config = dict(
    n_layer=9,
    d_expert=96,
    routed_scale=3.65,
    balance_loss=0.0184,
    steps=3942,
)
Below are experts of layer 5 (counted from 0) of a mixture-of-experts language model. Rows are named router (the router's row for the expert), gate (a neuron's input weights, with its number), up (a neuron's input weights, with its number), down (a neuron's output weights, with its number) and show model dimensions 384-447. Each number is 128 + 24 x the weight over its row's rms, rounded and kept within 0 to 255. Numbers have three digits each.
Before each expert's rows: a language model's description of what the expert responds to. This comes from a sample of Wikipedia text that the model never trained on.

# expert 12
What it handles: Linking words like with, by, where, while, plus inner word pieces such as ar in Maharashtra, scenario, altar.
router:133125154119151137132081153114099105130173120112143150092147101166136128115121153102134173135147097168140108155105140113121123164112110128149171112118145161080137127132132090133114083139145099
gate0:159094106138120114125115128140109153152153118132110123142143112157140153164121181117150111123107161078164146149141080148135155120128129131082137110189135133138117128163093108100098196126099101
up0:134136101118121168104153119134181127148137133184112120141141092126131109125162151128113128163118145067139146142126122119113129121114142081132089113132150134101122137107187151154157147115135099
down0:147140102074112154118157136098144125105144137116140134118137146154151154121160176154130125109139134108082178157131124115136117117097119162161122153124134118124131116118125092092121135137095151
gate1:175118160130085151124155140146116146111128096116115133107111117147075152125140105122134134139152124137157113072162155126085203134140126183126157160131125146095149120127124128113093144138135124
up1:112148098128106131127150124160149113107112123135113122126130143105135129120168141158173106167129088114162107100091130129095139164116131145129130140112141109109142145161119108087121121127121088
down1:142099134132124144162130164097115108121143121130111120098124155084131133119129150131149134132133124104097135124169154134134080113119138158135136121126105191184136108125151103162147099129120113
gate2:120118085140085084152120124116136177117143071109115136117148195133107106125116152089169111168131122156113135128131155111118153183097094100142116141135179146120137130169112099144152123140131132
up2:099105092135089116120134111101089154105129101097152130122128176100134127108106116093148122186153106172105109130139154091116108135140124151086072126122164154124135121158114125116146116142123146
down2:138165132150140109101100117104116141146147114122087172140144111100125152153129138136175114119092107144189133116157133099135146132146165130117132134113095119160128103151155103121141101141114138
gate3:106077124085138152147120141153090113147130113120120122133145136122157127098144119102115162149100120115163159148117113142146137107157139125069116138096107146113079148126149118102127111140134132
up3:105135132128158126105117114136146121100122117110107113108085108145116112132117081154119179111143165127129136139113103148151111105155146091157154145107154151140161116120138131177111117105129169
down3:112124123113123137115119156122109173135131164140150106162154125123140114126141133131131117134131175161110169176114106077120150113162123104093117104110081122123148108136117129115139098058091088
gate4:143113119141123119104133114116207132092098109097133102102130149162152132143097106145138125128155116119152130171179128124125133136115137150101130102148134058152081134121106133116104134151131097
up4:151064187159112122136106105084136104121137139135100189141103129134146138129103102144133109134126110094156151140098109123109125130165173102126141167128125152092133116130112094096125106151114156
down4:133167119171088144161137139133099123135173172107102141159118103119162171097126116132131132126139147104131179125116090123129160157145142140101130108118132143138156110112135111116158119162140081
gate5:128109157136151151116141109152155174131149140122160117115141132150129114129143096094112119104133126118131126130123084136164116118136131110089077116084089189139118129131091138096113133111122113
up5:048148194174111152126127152154098101154144136109098147121134162135117165102107101136076110119165157110117151124174110146126141190104115116107129132143146133161138132149115101087147161100117124
down5:140118130151105131138098162127134124138084126107069144120120109129147112119132127119140095133163108110155120117105115090087133151108100151053077153162114149123157131109138131132189074118144158
gate6:182118167160145170159128148131090155138136123100187121088166161106112157132094138085134136157111132130134158106156089136135138154128135157105068171106110133106151094169133091132101164130115134
up6:148100140138120143141159109129090099122114112107141153103139129115099131104105113140107120215123137095150149099138134125098115168134149186116100144097170137102134114125108104120126142157163094
down6:173124119160143155115094144129142102109109135109122151151118124169144138124153131168105145112129082122117144196148172106136123151141172129145130086121120108138093144134142152091119135140159126

# expert 56
What it handles: Nouns and endings in technical, vehicle or engineering text, such as aircraft, system, ratio, rail, plus dashes in taxonomy infobox lists.
router:098123101144139138118149164120141140106159134166141141143109157135137146119158114139154105122113147080143122098084100081120136124138089111116117099151189118098103115130123131040143166102113146
gate0:136107093159131166143134132145135153130101102135146097074126111154107136152149121115116098110147112132137129120114132098153148161133185158100110150099147095115116144156094148148091122156096110
up0:148132097138103120122167103138138146098130105163101097100100123110156135104100123149083125139143137167143137125127126145117163122107094121127115163146143126086126127108170179135124114113126138
down0:105132117074154088127144141116115122157123152116140155135076146151108125122065168128126150125124133128100148111149120153114110169125146117145120169135119145131092139107139111119138101132131126
gate1:108125125130102105147141114136148152119131108129154103141151141159126127180113121122134142130165145100040151136132143121125122146117161125139151120141106092098138113131093153156128130150115127
up1:133123120124082115162151114135162108144136110149117142122168081179125134147101144097126146102118140132144174139114100103124149128145105109094169091119181102145135100120091125145075138139161114
down1:098105160083126120112089112165128124116121109100114134147127081120180103085148118157130141154142086112100084132146154148135095079132159133140152100120111119142110128120122155125130129129140101
gate2:090154168124172145138140129138136108147098120135152102141162086086122147146115141096131137151168103130130164152106113148100148124098149148142140113131131067130106115134080140145103144079070104
up2:139139123139162127158127135107112120166165164131116132122171185146140142120150135086144098125144117173109096131129108123092147126104115124181156138061135116167120112111130092099109179088092158
down2:110124149103133106142127102149141123107139118145084109120102143150104144127127114099132114095146140099164133131094111140095138174154087103111125169149158148136139164135134143129128166106146156
gate3:106152136127125116135137152127100131134137105161096114149067147111144131135131170142143176137116132118135119139137147118144076134112141145196157095158117106094108123101120129129141164161113119
up3:105110187156101108135187161104117150142114150121123097138125160122122123089161171114146129131132175089127098160164147079149133139153125151111126110167154111108131136109121114111093123122124147
down3:113093058123132101115142114078132150150106089152117108168083135086099120136125140123102128160148154105103121133157110174111155144111106113132106171141161148164117138137161115148114120125102165
gate4:141119160146110095123106139132153147151118082150152106148158177168132121102123136170121165129142114106135114120154131139191121145149093138090143134127156167151107124113138120118151150118106131
up4:129115087083154134142159081107130139119099152161091099142123117095165140152174101077165113127123147149117140106110123203104109106093135162183119138121099092148110078154105126122120139094119118
down4:151135065167117110161121079143113157140183130126154111136124123095137092163147142149177114164115130144121111129165148160103111142153182136141118117125162083157119190109126104116103140117131144
gate5:110144111119142136140130127153118135128149104155081103150144167131141167127090175115092164108176159156152109130090111159137113124113130187143146088158138119151088120114121176151092110114132119
up5:127151138109141120099108089164128097134160083140079121181139167144091135125122165137115159100138123137161108102088111130092121078155137147165154115111141109140128119104119137150125101132102174
down5:140156143103146116141111165105132102097127110161112136142132166137093142134098144068126079072142111111186137118152107088145104108122143150126131124127127100127077132140090086127098140120138157
gate6:157101155150114117123113147121175099132161150137152155138163153140115164184092162158064129108105134162137110113104142159158152150124093135121124119128125148133123120154152130122194121149118160
up6:101159107131119133143161108117137173139060101163138137138132111096119133110167136123131093122183103084152159153150159098095131093143103114166140139085151118126118139127141132117090131161135103
down6:112132142118154100126146131145157127143105123091154116125112159149145096147138114126110102143117147123136124112116123144102126150108151125110164118095110136070119129121093094120079123121126110

# expert 46
What it handles: Suffix ly, ally, ively and the piece at, as in Statistics, Shortly, Brooklyn; also sequence words like then, later, next, now, that.
router:152112122121189106081148136142156096131172153134123090187132083131136155106120120160133132074136127137174112123138151100102116131145142084159108131135130136139121160128152108154162089162152139
gate0:131130170139118142148129115132108126115137109117123106131161090130076169157114152132145181121092146135141143133137113130158063119118136157154110110086151120117125133171124109149126097106128144
up0:143128110116150118161096113135098118132117149116130133127148133111127131157088126102162134145142116089117137133116140135130119138136155138168107105092137187120106117157090061110158083138134114
down0:132139130152151141146160103147104122118155200140114133142148105146113156121149120110127115135097125126147085142127095101146077122089141108101135141194119105119142156126110123137140090148125113
gate1:170152110119124139137166138118164123150127119120156123164108125144088118112176149134107119124144152135111182134143115106145116180112112134143096117132150133090137137102095110152140156132143143
up1:149112103154129113120158147172146142119127087117175117111156100159122132138126123084106107111147123117075153109075142114137101162120151090115117086141132125128123124082113123134123174121089084
down1:157145127141120138121140086157161147146142148126128130120116145112129109153150117106129121094143161142137124097119108117154098118115136137136105156090128119144171128130070147086118138123105151
gate2:138166133134162148115139120095125114110114123187106122141103130114125128159141120122124151128164178150140146095123122149115134116098140137104117137105063102113155126123197112118135088152087129
up2:112080094175110113156104126128121140152121146094186103106155142131165150115093120104113124100164082111128145137090070084120073102162103127123151095133133141130104124100127113142124164075176134
down2:133132104121150144111128178134103128110094098094147165194141153152135152138119123154169110142143131132121131115125135141150187116144104119109134145124148124119103118140148069130156087094146128
gate3:139182114130165112151137128126104074165142093110134142106152141171080100152125137119166145139085150139091133103142168105214106126100143129128127132123125109112146122147117102121129114134106124
up3:133151112133107137108128192146098111105124131130141129138079120148156139122134107130175149162126137103154134131130128130145145142174099097147170119148131149092126107127115128116101102137100127
down3:127129139153137156141184140139111099141102121127099132120111161131159083122117117112120128146150107142124149158128110090139087144125199112166106159137096117158184140139110088093136148124116158
gate4:148120133128171127108173101104132094142118098120102107126124139137094104134136139155161147137091125127135121121156119114142098152129076133133159088115114093142118162105135155075124145124134112
up4:130129140150143121111121103113126125135127086117066092124160108151103098135173151110140156124126138105141116135129175107154127132178102143174142073146133053114138129132144117116147150137131120
down4:143126101141164129178125132121118137091171115064117121146149117145146102128082147147133096130126124124124125142133143153092103098118117120142153107080109150081121132109127133133168122108112133
gate5:141097110137140120136118125113147066148123118109132182148119086133123133091157106159090105103156166131139130131121156130134151120139126136073107107074150138173109169136108131106152113119144127
up5:146103105142130115132116146150119080154140136135161153136107107144121174101147127142110152107159149143153116133126120157100155097128092082102115092131173115115094113141097148114141097131117104
down5:154132113108137170071093125163112127089127132127139098147133096166130052127175129106126099122153070137130155144107124106133117121122148149083168137119063148086197129121142131157112126159126146
gate6:106104121149098145124155123144081126129144103117100164129130124128140150095129158100154101137140176137129081103087162117113104107150127112134133143131136163050106158167168141110174109136113130
up6:102145160190100142112149135101096130104138138126121128158121148129149119132150152108152087124100161108143109118082146141080112142136147103173105199138167114080113137142124139102150122097104140
down6:105161137100130161128141108090142067110106112135122085203132149136100167121123119139113144114160122184108142103140152108126153104105113091124128147119103088141111117107125081137127153130135164

# expert 40
What it handles: Markdown table divider rows like |---|---|, the piece ac as in bacteria, and word-initial pieces like comp, resp, sup, non.
router:181141118075114129122092127142118136141148102106123129148135139146139121138123146126118118118123130128138140148112121156128115124144138120157134133134145120127148095090154136142122101095097106
gate7:132133105133109108147085104113155155120150113105141102140134160134113163137120129122084118147106128102102118141140109083118135129130094090168161157160112107139152111139131090068122140151092167
up7:115143122121200145111147132152114128144109140153164151126107116077111141148162090102166136085142172153121143117144143127128108094124157165119147099098126167129144114075128132185141137091122092
down7:107173138078080124137140135120095128156129149114117079125154132110135118126122082143136132166133113111133082113173121172174135107116116138131130100114181170178112069083102135153185110142125136
gate8:159144127114109121166160172152123122138148160152105108115143097138122199110145131086109133099159111158160130108146146107092124133098140141131069130151121155140139086190107137102173101128105115
up8:195083154113136125110123117125138158170151134123155116139136149113123131119095135201119116108141125128091149110129147098140124131106152139156146081142150119109135124116168130102076104104087172
down8:156113133139121136129165132137137108119132140146110135156161119142133204131090111118125138100130099146136116128121116102145150145106159096141095134132171130105132141134134130101123121098129125
gate9:139137101121155164123096077168089110137117133117139105150166082157151166169117169162130139170158129123119138136161144155172169138140117139107145084131158127131150134109169141108144121134136098
up9:136134166142132055098081148084136112088145143125120141081139141121064113121123124060154129114078140117123100116118144085094107137134113136145124161127111119097118118124077082116114121103109198
down9:122139160133120125119132164142160097103121160076096119122103082060126136118107174128163137156129104102176119141088116165125150120137110151123092130116111136133138072087114107132125132109177139
gate10:133125143133118097114112091119128133140072149126132142088120132130171125149123149128092122111138158154113108136174114161145109154117119182130140158148160119151109145131153108136129147105117171
up10:136128121140112158132146120171090129097146120118119134132122100158093090189097109127128139176108132095138135133104117150133123088177146137117115122130146134120122135137129094080121115148143142
down10:156122158155160157126106171114060084142092154109118173137139114079124147136133104123135122157095143118127169135153128116119105077167164148118128140137098093109119125157136089163070099095177112
gate11:125156140126145076119164140139171058129143126110122153135103138108154144134116099108144114133095176153102175123134078133135135137054122137135097142146131170108132122142153109125143124171127109
up11:159166118124130111115140140128149111166114144110135142124100163150158174135119117154146133155102134222140146172152123144131115131120108142143133128130160156105126170139142089135114119166130112
down11:165149124116138124135156134111181140151093078099110130139117150114121122075113160116122115119130134113136110126127138146173076129119141072157134116133120145143124072131107111156136134158142142
gate12:131117148128152115089179127099140134100184113118095134137097151123102124196130151138156105108134127085132107142139152117174130167180102080175130138109121133139119170163096140100109135116104105
up12:124134136128116129115090103115139147144156143145117122132135122121154125110140138140114151107055134175117139089122107145131115121079120151077128126129100117102151106101144148132133150128144159
down12:061107129102154168132131126147119137137117144091109124130123099129139114068098149130116145149122130103116096126129116163118104153132119125122144182158084132110115092131086111124114111086094128
gate13:115095134133153151141073081107163145124144131135100115131124145141139141154094188154085133160117142123189139118104113112164107135098131142130132094132106100111152103169116166123107107094100096
up13:159149115156105115113163125156153155118065117122166141102186113130102160155164097102128119151158100082122143154138129114092115125094076149127117127118128149146108115133140131111112140158113101
down13:121131147110154118131149127109108117144136126162131090148143158115123142122125166175145140112158141078096077107098166115156120124121113104142142126151137138138123147132154122129120158118104096